python train.py --moe_layers=[0, 1, 2, 3, 4, 5, 6, 7, 8] --balance_loss=0.00382 --balance_bias=false --init_std_router=0.0173 --lr_router=0.000794 --vocab_size=32000 --qk_norm=false --tie_embeddings=false --parallel_block=false --init_std_down=0.0121 --weight_decay=0.038 --decay_fraction=0.483 --decay_shape="linear" --doc_mask=true --dataset="wikipedia_en"
Below are experts of layer 3 (counted from 0) of a mixture-of-experts language model. Rows are named router (the router's row for the expert), gate (a neuron's input weights, with its number), up (a neuron's input weights, with its number), down (a neuron's output weights, with its number) and show model dimensions 96-191. Each number is 128 + 24 x the weight over its row's rms, rounded and kept within 0 to 255.
After each expert's rows: a language model's description of what the expert responds to. This comes from a sample of Wikipedia text that the model never trained on.

# expert 61
router [136  94 141 145  91 151 105 132 111 149 139 150  86  96  96 131 104 126  88 116 141 135 134  59 128 122 144 112 126 112 110 145 100 105 100 117 180 117 144 129 137 141 106 110 144 115  93 136 126 130 150 155 135 146 135 144 121 113 115 138 113 106 130 139  98 174  94 171 127 137 111 147 139 154 109 157 159 141 107  80 171 151 124 127 180 105 147 172 126 101 118 126 111  67 153 150]
gate2 [104 149 141 127 126  90 142 150 136 114 141 105 111 109 139 131  90 123 115 159 134 141 149  98 127 182 185 119 142 139 168 165 139 165 107 123 122 141 150 126 125 192 165  99 154 140 140 114 120 110 149 144 147 171 133 141 129 163 159 113 143 167 141 148 134 110 113 165 149 142 159 199  80 131 143 123 149 152 113 119 130 148 115  80 183 113 152 136 157 122 121 138  92 122 137 106]
up2 [124 132 143 133  86 119 159 109 102 115  89 123 129  95 142  91 136 136 126 135 109 106 101 136 115 138 136 116 103 152 141 124 107 119 145 152 150 148 131 165 141 148 150 122 102 142 143 152 149 135 130 123 124 163 175 123 163 103 183  96 152 125 159 100 136 162 110 142  61 143 123  88 108 115 135 113  97  99 108 156 119 191 139 130 116 138 131 174 109 124 111 125 104  82 127  69]
down2 [136 186 139 149 114 100 153 102 108 128 128 127 137 131 150 157 148 144  82 133 107 154 127 177 134 104 151 161  85 121 106 140 138 153 114 148 122 138 121 138 118 129 140  91 132 104  80 148 132 122 147 112 144 121 124 138 126  92 145  77 125 116 105 142 115 122 115 140 119 115 109  82 113  99 124 105  98 175 141 134 134 110 131 129 116 107 150 124 117 160 100 156 129 109 152 142]
Given names and name pieces. Given names and middle pieces of Spanish, French and Slavic surnames in rosters and credits, such as Francisco, José, Sargeant, Chará, plus well in "as well".

# expert 25
router [134 125 145 177 131 131 111 156  83 140 145 113 116 160 148 162 184 134  90  98 128 108 153 110 171 114 106 170 145 154 124 121 148 144 155 100 161  96 109 108 154 109 100 138  95 129 108 115 133 114 134  66 102 132 137 137 126  95 102 160 186 109 114 132 162 110 181 115 110 145  81 105 114 151 119 142 158 150 139 140  99 118 122  83 109 111 112 166 159 134  82 103 123 154  69 131]
gate2 [137 134 101 165  83  86 103  96 125 117 182 140 115 167 115 112 131 119 120 116 126 134 118  71 104 156 137 110  97 115 113 145 100 121 183 105 135 139 106 109 152 139 107 155  91 131 125 110 121 153 139 140 121 112 124 154 112 156  91  67 141 130 177 155 112 121 114 121 159 186 120 149  98 144 107 161 128 134 115 125  83 126  61 116 131  92 125 135 152 116 141 158 136 166 127  96]
up2 [172 147 131 144 131 120 100 130 124  89 102 134 140 143 119 150 116 129 161 121 110 120  95  76  77  98 130  93 120 161 135 187 153 156 112  96 145 144 144 145 116 132 155 122 119 149 114  73 124 153 138 150 116 100 117 155 146 135 160 129 131 114 168 155 135 123 141  84 157 121  81  63  92 102 183  79  71  89 131 153 148 169 122 119 137  93 178  95 125 155 132 127 161 118 144 131]
down2 [146 157 136 155  79 127 141  90 111 100 164 112 153 144 158 138 112  96 152 136 131 153 164 155 131 113 114 100 127 161 146 148  89 122 146  69 119 109  93 121 115 150 154 101 144 155  76 133 117 127 158 140 127 128 105 117 140  68 142  79 148 116 140 145 133 136 117 133 111 166 129 101 148 180 106 165 163 123 133 115 135 110 136 142 131 155  83 157 175  98 124 133 112 151 102 113]
Foreign name endings. Middle and final word pieces of non-English surnames, place names and species names, such as Vieirinha, Miov-eni, Burkina, -ić, -yev, -ville.

# expert 11
router [133 138 144 122 128 167 138 141 150  96 128 126 106 129 107 137 107 184 144 162 159 101  99 161 135 139 110 132 115 117 104 137 161 138 137  92 100 144  84 144 180 123 105 111 110 122 118 102 134 122 130 137 142  71 101  90 160 118 160 103 181 115 129 137 144 119 106 103 130 135 137 126  97 129 125 162 179 169 114 151 119 120 139 136 101 119  90 166 152 143 131 124 103 138 156 141]
gate1 [159 135 146  99 153 173 154 105  87  99 127 174 157 154 124 163  91 118 146 121 146 128 163 143 134 137 122 149 124 186 147 160 164  95 133 113 137  94 146 121 149  99 115 140 102 147 132  76 124  67 135 125  95 117 110 139 124 127 121 106 104 107 108 173 130 142 123 122 129 125 127 132 125 137 105 139 121 160 122 130 135 132 156 134 112 184 114 143  90 165  89 137 116 101 117 127]
up1 [119  96 127  84 144 136 112 126 118 137  67  95 135 140 134 152 137 111 143 134 120 124 117 126 124  67  91 194 100 100 156 125 155 134 122 125 149 169 119 146 152 121 121 115 133 138 145 131 124  96 116 141 128 163 154 130 132 147 106 122 121 110  87 110 125 122 127 163 141 133 107 147 137 125 149 102 140 107  87 116 130  69 105  95  95 158 155 117 135 171 122 159 117 165 127 147]
down1 [142 140 120 139 131 129 145 122 122 140  98 130 126 126 116 137 155 144 110 181 142  86 142 111 110 114 137 166 156 147 106 154 138 161 110 139  95 133 120 131 164 113 106  96  96 168 137 147  98 163 108 144 157 151 137 148 100  95 147 148 129 118 148 132 135 152  93 119 128 102 104 138 128 174  93  92 108 139 120 163 199 152 126  91 156  84 140 143 135 114 146 110 123 132 105  83]
Table cell contents. First tokens inside table cells, mostly numbers, opening parentheses and spaces in sports, election and award tables, such as 0, (s), 25.

# expert 15
router [105 157 118  99 195  76 148 100 137 141 121 150 116 156 163 102 126 137 111 153 115 132  90 141 113  92 151 149 118 148 115 110 101 118  93 137 118 107 170 130 120 115 148 118 112 117  98 106 107 145 151  87 143 130 118 142 146 177 123 102 180 105 150 157 130 109 110 152  72 101 119 106 156 152 114 157 145  84 151 144 129 156 149 154 100 118 115 140 121 128 160 131 156 141 167 121]
gate2 [137 126 119 127 133 112 148 152 118 139 147 159 108 134 150 183  81 121 162 112 160 102 120 133 105 133 127  93 133 118 122 148 132 102 116 139 141 148 138 132 115 101 164 138 131 152  97 136  93 137 141 138 112  91 135 162  95 131 125  89 117 193 130 127 151 161 126 144 112 166 128 113 120 162 134 135 155 166  72 123  94 144 132 125  79 102 131  99 138 129 149 133  87 163 159 102]
up2 [145 155 160 139 150 117  94 112  85 127  97 140 136 102  72 140 115  92  67 117 118 150 126  97 108 124 130 115 117 141 115 146 107 146 134 148 126 109 145 147 112 133 133 127  93 138 109 139 137 125 105 162 136 109 134  93 145 162 148  85 127 118 174 168  97 136 105  98 115  87 113 110 130 116 124 130 116 102 118 169 109 174 129 123  92 120 127 153 136 135 121 142 102 128 108  72]
down2 [127 127 121 113 148 120 115  95 108 121 139 104 200 151 120 115 167 127 127 145 165  85 114 163 112 105 106 143 140 124 118 126 123 161 125 158 126 112 146 128  96 136 103  37 121 150  99 145 149 145 169 112 124 109 139 115 166 115 162 101 184 107 109 151 113 169 139 111 118  92 145 128 119 130  70 128  94 138 113 113  80 122 113 132 135 128 127 100 101 119 172 146  81 137 147 126]
Line breaks before headings. Line breaks, mostly the blank line after a sentence or table row that comes before a section heading, list or new row.

# expert 49
router [118  94  93  67 106 133 166 102 113 123  86 139 112 110 134 126 132 179 112 140  92  80 141 142 114 111 127 108 132 129 111 146 106 123 134 121 123 161  92 153 184 117 108 143 161 131 164 124  86 113 133 118 128 139 137 117 118 126 155 140 111 146 102 104 105 135 107  84 136 144 136 111 133 153 112 154 160 127  84 140  87 137 134 147  95 145 110  85 124 154 133 121 127 100 145 123]
gate1 [117 131 150  90 171 154 148 168 115 117 140 150 156 132 136 108 169 141 136 100  67 164 171  85 129 140 125 133 137 136 104 144 158 114  87 102 118 133 172 142 129 117 104 127 128 137 127 139 127 110 133 114 123  92 134 149 118  86 127 161 130 166 128 126 100 158 141 130 100 118 138 126 124 119 124  63 110 103 159 108 131 148 146  88 140 135 161 139  95 149 126 139 135 142 143 134]
up1 [132 115 155 106 145 152 105 117  86 125 113 140 125 129 124 114  99 104 106 128 153 119 133 156 139  95 146 178 102 144 168  89 113  94 156 120 116 132 136 120 127 109 175 139 128 125 140  81 154 141 125 121 120 150 104  73 145  76 127 137 126 135  93 113 133 117 100 105 108 106 123  86 105 135 156  91 104 130  83  73 105 148 143 131 104 125 138 116 125 116 145 148 128 113  77  76]
down1 [136 125 138 148 123 135 130 115 151 147 133 126 137 143  58 124 120 114 104 131 191 130 117 104 140  93 143 150 105  98 105 157 118 150 154 125  93 104 105 153 181 110 157 148  97 181 130 120 132 139  92 114 109 120 158 117 138 137 124  86 160 115 129 110 163 129  96  98 162 122  70 127 130 127 135 118 149 143 114 129 130 121 185 136 149 158 137  76  98  87 133  94 139  98 120  64]
Modifier words in names. Common nouns, adjectives or capitalised prefixes beginning a compound or title, after of, the or and, such as social, home, fire, High, Holy.

# expert 27
router [122 159 143 148 191 125 121 120  80 126 150 113 111 132 146 173 119  94 118 101 135 115 130  99 116 167  98 160 122 120 110 138  93 144  88 109 171 169 101  69  89 131  97 134 114  96 107 146 136 160 153 133 112 124 162 128 104 166 130 110 136 132 131  98 156 120  99 121 136 154 128 133 127 126 135 124 126 154 124 148 105  84 110 146 144 123 172 118 158  98 148 113 120 132 156 126]
gate0 [176 102 145 123 168 107  86 143 149 160 117 113 101  99 122 103 117 133 109 139 122 112 111 126 144 132 159 130  61 156 106 123 106 117 105 104 148 123 105 146 131 139 153 110 157 152 149 115 118 136 143  95 130  81 119 125 113 164 115 101 115 122 154 174  84 157 154 118 120 146 129  84  98 124 111 132 125 137 164 106 126 140 108 156 132 129  99 129 110 151 142 102  88  93 101 136]
up0 [133  87 200  88 137 111 122 126 124 158 128  87 111  97 130 166 156 158 132 102  77 179 128 130  92 131 116 134 127 119  98  61 118  96  99 122 142 140 161 145 104 113  87 181 100 123 134 111 125 110 114 146 162 124  97 126  83 124 110 103 105 145 176 175 140 163  86 118 151 151 121 131 128 108 140 104 149 155 102 113 156  77 161  76 144 154 149  98 129  86 155 111 171 155 119  99]
down0 [139 172  88 101 129 167 124 143 115 123 128 146 114 142 124  93 124 111  95 133 141 119 108 154 110 118 122 159 138 148 147 159 140 114 126 131 100 131 127 124 120 154 160 121 130 128 121 100 113 120 171 131 126 140 108 142 155 158 110 144 192 131  98  88 133 119 163 155  94  90 112  90 135 135 144 109 130  86 167 115 121 150 100 189 110 105 121 145 169 129 106 122 139 110 143 181]
Phrase-ending punctuation. Commas and periods right after a name, date or clause ends, e.g. Dhar Néma, / BMW Motorrad. / In 1999, plus abbreviation dots.

# expert 46
router [130 154 119 167 140 107 140 161 158 158 140  83 164 112 126 152 166 150 134 145 112 166 102 161 133 132 130 101 131 117 136 173 151 134 125 113 103 112 113 118 111 101 159 119 153 110 127  81 112 133 128 120 111 120 104 126 138 124 162 152 182 157 116 123  83  95 118 132 120  91 158 106 164 124  98 118 160 169 126 153  91 130  73 167 126 167 111 117  96 164 144  83 143 142 141  83]
gate1 [141 121 101 102 163 121 180 139 105 121 119 155 143 125 131 112 151 140 161 107 124 149 126 125 153 117 120 129 104 127 115 144 128  89 110 106 142 127 140  92 153 106 116 166 137 176 131  96 124  89 120 102  83 113 159 107 145 123 119 155 147 148 124 128 127 136 138 130  96  83 117 150 110 137  85 121 114 133 163 132 151 111 150 138 144 167 137 146 160 164  75 116 112 124 208 134]
up1 [113 114  90 139 207 120 101 139 139 113 117 139 154 120 146 105 138 139 179 140 140 120 158 182 107  85 168 138 140 205 161 129 124 121 174 129 133 156 134 120 118 107 148 168 124 165 146 123 146  87 125 138  82 144 146 117 129  97 125 104 125 112 135 107 123 131 140 119 195 108 121 122 128 136 133  91 129 127 137 150 127  91 113 143  98 174 121 122 141 153 128 149 141 164 161 136]
down1 [139 118 141 122 157 145 172 114 128 157 119 114 141 108  78 145 114 147 130 151 143  97 145 124 120 145 118 153  71 142 124 136 120 129 105 152 104  93 133 102 122  90 133 155  94 157 137 123 130 175 123 138 164 138 145 153 150 158 151 130 131 129 157 114 113 142 145 138 120 142  92 141 162 128 132 138 117 156  99 158 133 163 119  91 170 123 175 118 131 115 161 115 146 129 110  96]
Numbers in dates and scores. Digits and numeric ranges in dates, page ranges, scores and measurements, plus month names after a day number, such as 9–13, 24, April.

# expert 41
router [ 94 154 151 171 169 151 109 114 125  90 127 113 114 104 105 155 177 161 156 121  91 118  97 114  94 161 127 137 145 111 123 137 135 167 131 108 136 105 104 157 119 140 119 138  78  93 122 111 128 154 129 113 130 138 114 132 136 142 128  91 111 135  95 141 100 131  69  81 139 161 131 148  91 138 132 133 105 171 153 103  89 163 133  86 108 138 125 101 116 134 174  92 159 109 143  95]
gate0 [131 137 184 133 134 120 145  89 137 137 140 102 118 114 159 152 140 117 137 136  62 116 133 120  92 151 155 139 110 113 137 103 134 165 144  98 118 156 156 173 163 116 123 164  68 126 127 144 123 141 115 116 132 155 139 110 105 165 129  81 155 124 187 157 171 143 120  85 167 122 156 135 111 128 158 122 118 121 124 145 123 137 145  81 120 129 128 138  84 110 116 157 106 115 103 119]
up0 [121 100 165  98 141 127 142 142  91 129 123 111  94 106 125 150 144 161 107 108 139 145 130 152 110 126 170 120 127 134 109 118 119  89 164 130 126 142 156 135 116 136 125 172 116 105 120 124 125 149 127 120 146 139 165 111  99 139 110  94  78 108 156 161 148 148  90 113 133 124 125 150 135 122 169 140 113 168 105 106 113 131 146 120 123 134 124 102 104 110 185 142 156 143 120 106]
down0 [101 135 106 133 157 152  92 145 132 144 156 133 139 107 136  84  97 158 118 141 142 130 135 140  82 106 136 141 110 134 153 162 116 116 118 156 102 112  96 133 127 135 128  86 127 130 144 139 111 123 182 147 109 163  95 132 150 147 101 173 129 136 107 142 144 119 121 190 101  98 119 135 129 159 122 104  89 128 135 108 120 140  94 181 112 119 142 114 121 151 105 121 125 107 160 171]
Sentence and row ends. Full stops ending sentences and final pipes closing table rows, plus heading == marks, such as 5.4 mm., France |.

# expert 56
router [119 109 179 151 140 152 102 138 145 137 122 118 104 142 152 147  99 119 141 140 143 145 136 152 165 114 147 170 150 137 125 185 178 120 116 109 101 123 164 158 134 102 136  98 146 112 159 136 146 153  93 111 141  99 151 108 142 106 146 105 134  99 145  81 138 108  88 153 125  75 100 110 154 106 118 114  92 113 128 129 138  96 110 104 132 141 105 131 139 118 140 124 184 143 109 136]
gate0 [146 136 162 175 142 115 112 162 127 158 113 136 134 145 124 102 140 155 141 107 118  97  91 110 150 149 146 137 122 117  93 164 105 157 147 137 119 139 148 131 133 124 139 137 138 127 121 112 170 100 152  75 132 116 124 134 110 133 142 125 119 171 143 174 142 180 120 116 164  71 167 129 132 108 151 150 124 106 139 126 138 142  97  65 110  91 127 135 132 102 170 135 153 116  91 140]
up0 [135  84 128  91 146 152 141 118  94 114 121 100  95 141 148 117 154 109 154 123 113 139 161 117  90 113 100  74 173 138 109 106 128 120 122 102 134 130 147 134 136 117 105 150 112 104 187 148 110 141  72 120 154 148  91 153  95 136 168  89  97 120 114 119 102 178 128 164 132 100 113 158 135 119 139  72 145 154 107 158 112 114 154 116 134 133 132 107 155 149 117  94 176 131 139 157]
down0 [134 111 167  95 110 134 121 139 139 152 122 114 100 123 131 131  87 166 157 152 114 142 107 101 104 148  92 148 152 162 147 127 129  92 157 110 140 123 121 105 110  90 151 128  95 156 138 123 161 111 104 138 114 132  95 163 145 146  91 107 155 122 109 129 107 102 153 157 103 123 159 129 150 148 141 129 107 121 127 142 133 117 117 140 143 141 148 148 133 116  86 118  79 110 144 152]
Capitals and foreign bytes. Capital letters or first pieces of foreign names and words, and Thai or other non-Latin byte pieces, such as I-o-ana, Ä-ngelholms, dé-.

# expert 0
router [ 80 150 105  92 157 105 131 115 157 136 139 156  98 119 172  83 122 148 105  91  86 160  98 116 107 116 141 133 144 162  89  89 100 144  99 144  74 119 166 135 100 134 153 108 113 126 119 100 113 135 145 102 132 162 100 126 145 163 124 110 157 125 138 161 117 123 109 155 101  77 113 104 169 112 116 137 121 128 148 109 105 155 149 163  98 118 161 136 106 122 157 156 135 122 167 116]
gate0 [143 125 157 107 134 150 146 119 152 152 144  70 134 116 123 132 136 112 132 132 129 137 101  90 127 159 147 140 102 121 114 135 142 160 103 135 158 103  95 153 177 125 135 143 130  99 111 137 128 130 102 162  98 118 143 173  99 144 101 114 172 162 152 180 145 142 151 160 156 139 101  90 142 109 151 121 147 152  90 143 146 137 132  84 133 116 169  72 116 138 112  76  79 147 101  52]
up0 [129 145 152 102 138 164 106 104 109 129 108  77 101  96 139 128 131 111 132 127 107 170 153 152  95  87 160 147 176 156  84 107  87  94 131  88 150 127 137 117 116 108 104 135  81 106 115  87 127 130  52 132 154 144 151 134  99  90  94 143 110 103 158 126 167 125 106 142 139 153 146 135 117  68 136 102 145 139 108  94  84 132 130  87 167 121 136  96 103 147 107 108 140 145 118 135]
down0 [155 130 114 139 134 106 141 106 107 130  96 106 111 118 120 117 112 145 131 109 119 103  83 162 113 104 123 150 186 103 144 109 103 119 112 156 135 114  92 131 117 114 121 107  94 136 110 140 137 123 164 150 113 120  71 150 159 181 126 140 141 127 121 116 123 125 137 171 110 108 138 132 142 143 155 121 117 122 175 111 148 116 123 180 132 107 145 158 151 146 114 156 101 105 160 136]
Line breaks in lists. Line-break tokens ending a line or list item, especially before section headings, bullet items or tables, plus heading markers like ==, ===.

# expert 45
router [112 146  68 111 101 144  84 145 141 132 129 100 137 162 166 104 112 147 114 121 119 147  94 115 122 153 152 147 115 134 140 113 115 135 121 137  84 131 121 143 112 141 129  99 135 126 133 117 101 153 141  99 160 138  92 106 149 186 102 117 163 147 107 119  92 100 101 153 120 118 134 102 140 164 109 148 144 163 157 115 100 148 122 140 115 114 119 121  88 133 158 143 117  90 175 122]
gate0 [153 130 168 122 104  97 146 159 172 137 151 132 134 148 113 114 162 142 115 109 129 118 128 138 166 163 172 135 108 113  92 107 154 175 104 165 115 165 147 109 141 126 125 115 100 111 110 158 142  75 154 118 154 113 126 134 110 136 119  74 125 174 118 140 135 142 136 107 126 126 106 172 101  93 140 147 168 126 137 132 130 142 102 100 127 134 116 101 125  74 117 171 104 153  90 115]
up0 [100 117 170 127  99 164 155  99  99 155 107 101 143  78 130 180 124 138  84 132 112 145 130 148  92  84 129 157 137 156 101 118 133 119 140 119 153 177 121 104 111 116  87 117 100  89 141  86 151 151 103 125 106 132 135 143  85 134 143 112  80 109 143 119 122 164 115 127 126 104 138  92 126 115 125 108 159 104  92  70 108 110 117 116 162 161 143  86 122 110 149 112 157 123  94  89]
down0 [137 157 118 104 123  86  80  81 104 141 108 166 105 131 156 127  98 173  92 147 139 117 113 162 151 148 120 152 122 163 115 143 105 148 156 172  94  76 148 122  94 137 109 103 118 116 108 125 159 123 145 135 123 122  92 134 147 167 146 163 189 122 144 120 111 125 126 173  91  87 145 130 130 138 174 127 116 118 115 115 100  93 109 130 106 127 170 120 123 116 140 112 163 118 190 178]
Table row starts. Pipe characters opening table rows, table separators, list dashes, and The starting a paragraph, mostly in filmographies and results tables.

# expert 33
router [150 135 159 151 167 116 126 113 106 142 141  91 152  95 140 176 138 175 138 115 130 136 105 137 147 148 117 151 136 131 163 141 168 115 105  87 163 112 115 147 174 123 184  96 114 119 106 108 145 145 128 118 154  91 168 109 157  91 158  96 141 129  83 117 112  91 132  74  99 131 119 102 139  88 133 143 133 121 156 150  86 122 131  83 108 131  78 122 129 152 160  91 157 120 170 102]
gate0 [113 125 172 127 140  78 124 113 114 114  98 108 100 125 140 130 138 126 132  97 120 165  94 100 146 185 146  94 116  88 129 143 120 119 149 150 125 137 123 128 152 125 119 154 138 112 150 139 106 127 148 104 175  80 128 109 113 133  95 149 113 157 146 172 148 154 150 110  72 102 139 129 150  94 132 152 115  90 150 115 139 134 113  62  95 129 149 108  91 115 135 117  91 138 119 132]
up0 [110 126 154  91 131 141 140 139 111 131 123  92 106 129  73 190 121  85 116 157 156 170 175 101 108 105 126  88 137 149 102 121 120 113 118  91 105 153 169 146  77 119 109 113  96  94 102 143 167 138 129 139 176 128 155 137 110 113  77 137  71 153 108 136 128 145  99 124 144  93 115 114 100 142 174  93 124  95 106  85 120 113 178 163 174 145 139  81 156 129 148 133 158 154 161 113]
down0 [134 103  93 131 130 127 124 116 127  83 176 154 120 100 118 100 131 147 127 168 169  86 110 178 120 139 131 154 138 146 115 128 139 121 149 130 120 107 121 119 158 134 119 179 106 149 106  95 143 120 123 127 149 144 107 114 180 150 108 139 185 110 128 122 140  97  99 115 123  96 108 155 139 161 150  97 108 138 145 138 162 157 162 147 138 116 136 128 123 141 129 164 136 112 163 141]
Units, coordinates, codes. Slashes, unit symbols and digit chunks inside coordinates, densities, measurements and ISBNs, e.g. 1,752/sq mi, 55.16°N, kg, lb.

# expert 12
router [129 139 140  75 114 121  92 130 168 145 147 146 148 109 115 121 145 108 112 165  98 138 119 134 100 120  93 144 130 127 128  85 125 154  73 171 107 164 170 149 108 138  94 133 116 140 134 131 120 114 102 142 181 185  97 142  77  88 135 115  90  93 153 131  84 130 154 117 144 130 149  91 142 132 107  73  73 135 105 157 118 128 127 127 160 110 126  69 150 119  86 114 159 149 129 110]
gate0 [148 130 180 172 160  92  97 163 135 128 134 100 105 133  96 141 147 128 144  78 133 125  89 142 112  73 125 114 142 140 129 137 123 141 118 133 120 133 102 149 150 152 126 149  83 110 120 115 119 115  95 101 147 108 134 138  54 123 157  82 132 160 146 149 140 141 150 152 164  99 127 112  86 130 155 149 144 144 101 125 136 126 171 136 101 110 142 119  97 116 101 111 121 113  93 109]
up0 [162 115 189 114 130 107  94  80 117 105 164  92 112 148 137 109 113 123 164 102 117 162 103 112 143 132 141  83 138 128 139 154  99  96 123 148 131 121 116 108 139 112 121 129  97  84  98 136 154 168 147 152 136 122 111 108  60 134 109 100  87 100 129 140 127 168 105 183 105  92 133 109  93 141 130 115 171 130 110 133 126 126 168 108 132 111 104  79 131 133 130 104 137 167  79 176]
down0 [118 128 122 133 168 176  94 101 111  89 109 133 156 188  84  99 141 124 134 129 148 159 137 144 119 150 156 115 128 113 151 154 107 105 117 148 137 157 114 143 131 155 164  61 106 144 155 121 127 131 150 131 106 106 133 161 140 165 131 109 131 149 159 137 145 144 106 135  96  93 152 102 126 160 143 147 129 115 130 143 146 126 111 164 138 153 128 132 121 130  95 132 117 105 175 109]
Apostrophes and word starts. Apostrophes in contractions and possessives, hyphens, and opening word pieces after quotes, dashes or list markers, e.g. that's, workers', semi-finalists.

# expert 10
router [ 67 150 137  97 150  96  87 126 172 154 147 106  98 123 144  96 103 115 114 121  89 113 139 120 109 140 147  64 134 153 179  97 120 124 132 115 142 112 101 117 108 138 110 137 131 123 130 161 129 116 159 152 139 114 133 136 131 108 129  95 108 108 121 141 150 127 159 146 146 145 130 129 154 109 158 140  79  95 130 158 127 170 146 132 153 116 152 116 133 130  93 138 150 137 146 124]
gate2 [ 87 149 105 128 129 111 123  84 166 137 172 131 138 115 138 112 137  73 121 142 158 103  91 145  97 111 155  57 131 147 139 135 112 103 143  72 137 180 119 141 126 128 172 102 156 185 146 157 132 115 130 158 107 108 122 134 112 168 132 119 163 131  94 119  94 158 121 166 141 178  81 117 113  98 190 107 142 141 126 147 134 135 111 123 102 143 160 161 136 123  87 131  92 147 119 145]
up2 [141 153 137 128 127 137 114 105 108 124 137 131 134 128 118 118 158 157 112 108 162 119 130 105 127 115  93 106 134 178  75 122 132 137  86 138 105 173 133 101 121 176  93 160  83 127 123 117  78 135 100 113 161 109 133 125 143  58 157 126 144 148 176 128 146  97 121 110 100 120 169  81 100 147 177 100 103  90  94 124 107 170 121 131 112 103 161 141 118 136 163 142 118 117 118 128]
down2 [151  87 122 135 144  63 181 137 129 150 148 100 161 174 132 120 117 141 172 129 142 157 136 110 147 125 110 136 121 134 156 166 159 146  94 114 106 100 146 136 100 153 106 115 156 162 100 127  95 122 143 124 109 120 121  92 132 135 150  97 164 121 135 104 134 147  96  84 160 121  97 132 121 148 124 177 102 115  97 118 141 117 159 116 148 161 132 125 116 121 142 128 126 152  98 108]
Copulas and auxiliaries. Forms of be and have plus predicate prepositions after a subject or to, such as was, is, been, as.

# expert 40
router [166 112 131 144 119 158 134 139 108  98 151 136 129 136  88 126 141 122 107 156 112 126 134 100 163  92 149 183 136 125 134 126 153 131 140 116 155 152 151 168  79 153 120 134 162 139 129  68 132 122 141 143 118 170  93 132 142 135 122 122 142  98  98 109 156 114 151 112 151 130  69 114 113 126 146 131  93 121 164  81 162  66 136 156 117  92 185 112 147 132 125 134 116 108 105  98]
gate0 [127 192 166 197 172 146 157 128 126 169 142  80 131 139 158  95 165 132  95 107  94 109 106  74 140  89 123 123  75 162 123 117 127 137 130 124 129 130 123 128 124 135 141 150 171 130 117 130 148 129 157  95 130 139  97 136 131 127 130 101 131 172  82 133 139 156 170 136 183  80 135 110 100 120  94 126 112 118 114 139 108 140 126  83 122 111 144 149 116 134  91 131  77 122 134  83]
up0 [116 104 156 127 108 108 110  98 122 141  95 173 143 138  81 138 139 160  94 106 189 127 136 117  99 137 127 139 135 123 116 103 118 107 132  77 126 119 108 110 112 109 115 100  94  31 127  91 110 118  89 132 148 125 129 121 146 111 117 105 111 158 103 134 110 134 165  97 118 133 172 142 147 135 124 113 151 127 124 116 164 169 153 168 106 170 141  73 172 146 140 159 127 151 119 125]
down0 [113 122 112 156 117 129  70 156 125 169 135 163 148 146 179 157 109 122 109 132 109 138 156 148 129 127 120 162 130 156 117 108 127 126  98 133 116  82 118 157  76 157 142 102 128 120 118 145 129 183 170 141 107 164 153 158 146 123 142 171 137 140 114 167 122 132 116 114 116 100 174 118 125 161 105 124 121 124 146 134 139 133 136 135 104 124 111 100 193 122 150 106 100 146 146 152]
Word-start fragments, technical terms. Opening or inner fragments of rare, Latinate, scientific or non-Latin-script words, such as dia-con-ia, inter-med-ius, noma-dic, mathbf, frac.

# expert 58
router [100 146 118 175 124 131 130 154 111 130 122  93 160 157 153 154 150 143 143 126 183 140  73 165 143 144  98 140 115 152 143 131 129 127 118 113  99  92  91 125 105 120 121 103  78 131 119 109  92 147 145 100 151 145  73 101 140 144 127 154 120 135 108  78  89 117 129 116 125 135 133 116 106 116 119 124 146 152 143 121 106 137 113 155 115 133 145 142 137 158 135 103  88 140 127 127]
gate2 [150 154 174 123 110 103 163 145 137 113 118 127 123 127  92 147 158 126 118 141 144 128 117 121 110 145 158 131 143 133 150 137 153 150 162 143 104 119 124 131 117 110 115 144 142 152 144 115 122 103 151 131 123 136 145 145  77 149 139 109 162 137 153 118 137 109 125 134 129 210 208 116 157 155 156 146 139 114 132 133 114 130 111 100 126 143 127 122 142 138  97 134 122 110 138 122]
up2 [132 153 135 140 139 141 118  93 156 133 156 118 129 152 109 128 137 115 111 132 120 135 114  84 127 135  66 171 122 162 112 125 127 112 110  94 124 107 184 165 104 170 169 163 108 152 121 150 123 123  43 132 133  89 119  98 111 116 116 161 107 105 114 126 116  98 134 144 143 152  70 108  97 102 144  85  80 150  85 121 130 119 113 148 100 116 171 106 131 109 121  79 112 112 158 144]
down2 [140 165 157  91 114 155 142  90 110 112 132 123 167 116 172 163 158 105  97 111 120 114 126 144 155 114 157 151 135 112 106 137 152 109 103 126 121 123 125  85 148 125 150  95 156 163 105 121 125 123 172 140 160  97 125  81 137 136 156 110 156 131 132 116  91 111 111 112 106 104  96 147 143 106 143 158  81 122 121 107 103 122 117 171 144 152 123 146 153  64 130 163 151 102 115  95]
Table cell separators. Pipe characters separating table cells, plus list bullets, numbered-list markers and colons in structured data, such as |, •, 3.

# expert 44
router [110 171 165 145 137 142  79 132 170 131 125 119 117 154 171  98  79 118 115 144 161 126 132 144 140 130 148 124 122 137 181 106 149 118 122 122 100  98 100  91 110 135 141 112 111 106 114 166 146 105 141 149 129  96 149 111 135 125 127 123  99 143 122 139 130 107 171 161 148 135 146 127 144 102 133 133 123  92 143 171 126 147 144 135 126 115 119 108 136 150 157 106 160 152 165 130]
gate2 [154  68 136 120 116 131 184 127  95 111 119 105 106 167 100 109 144 103 183 150 163 139 101 123 134 116 137 106 173 146 158 111 118 161 128  91 130 123 116 180 145 116 200 144 128 114 127 156 119 105 149 151  98 135 142 116 100 134 158 113 156 200 127  88 118 113 108 153 138 148 168 134 137 100 118 141 150 140 113 190 112  94 122 103  97 137 162 113 126 163 103 168 147  96  89 132]
up2 [101 111 105 155 119 119 109 154 140  86 117 159 151  99  78 117 132 117  94 144  61 143 137 143 116  84 114 123 157 157 134 138 143 126 166 178 100 111 141 131 146 139  91 114 113 124 145 128 144 115 122 145 141 111 159  94 124 132 141 152 128 141 144  96 110 108 126 100 118 112 142 117 121 123 147 144 100  90  98 130 140 147 163 106 142 126  93 165 153 144 144 134 168  95 133  92]
down2 [168 161 140 135 111 133 161 121 138 180 122 101 142 117 124 135 161 131 100 175 157 111 122 157 143 141 107 170 115 152  98 137 139 120 117 127 124 152 100 131 110 132 134  87 158 134 136 147 104 107 134 128 166 122 104 111 164 146 141  79 108 134 121 146 100 138 137  98 103 167  88 158  96 116 147 119 135 116 125 123 127 123  74 152 106 117 121 118 155 129 169 124 161 129 134  90]
Copula and auxiliaries. Forms of be and auxiliaries after a sentence subject, especially in opening definitions, such as team was, Cerophytidae are, has been.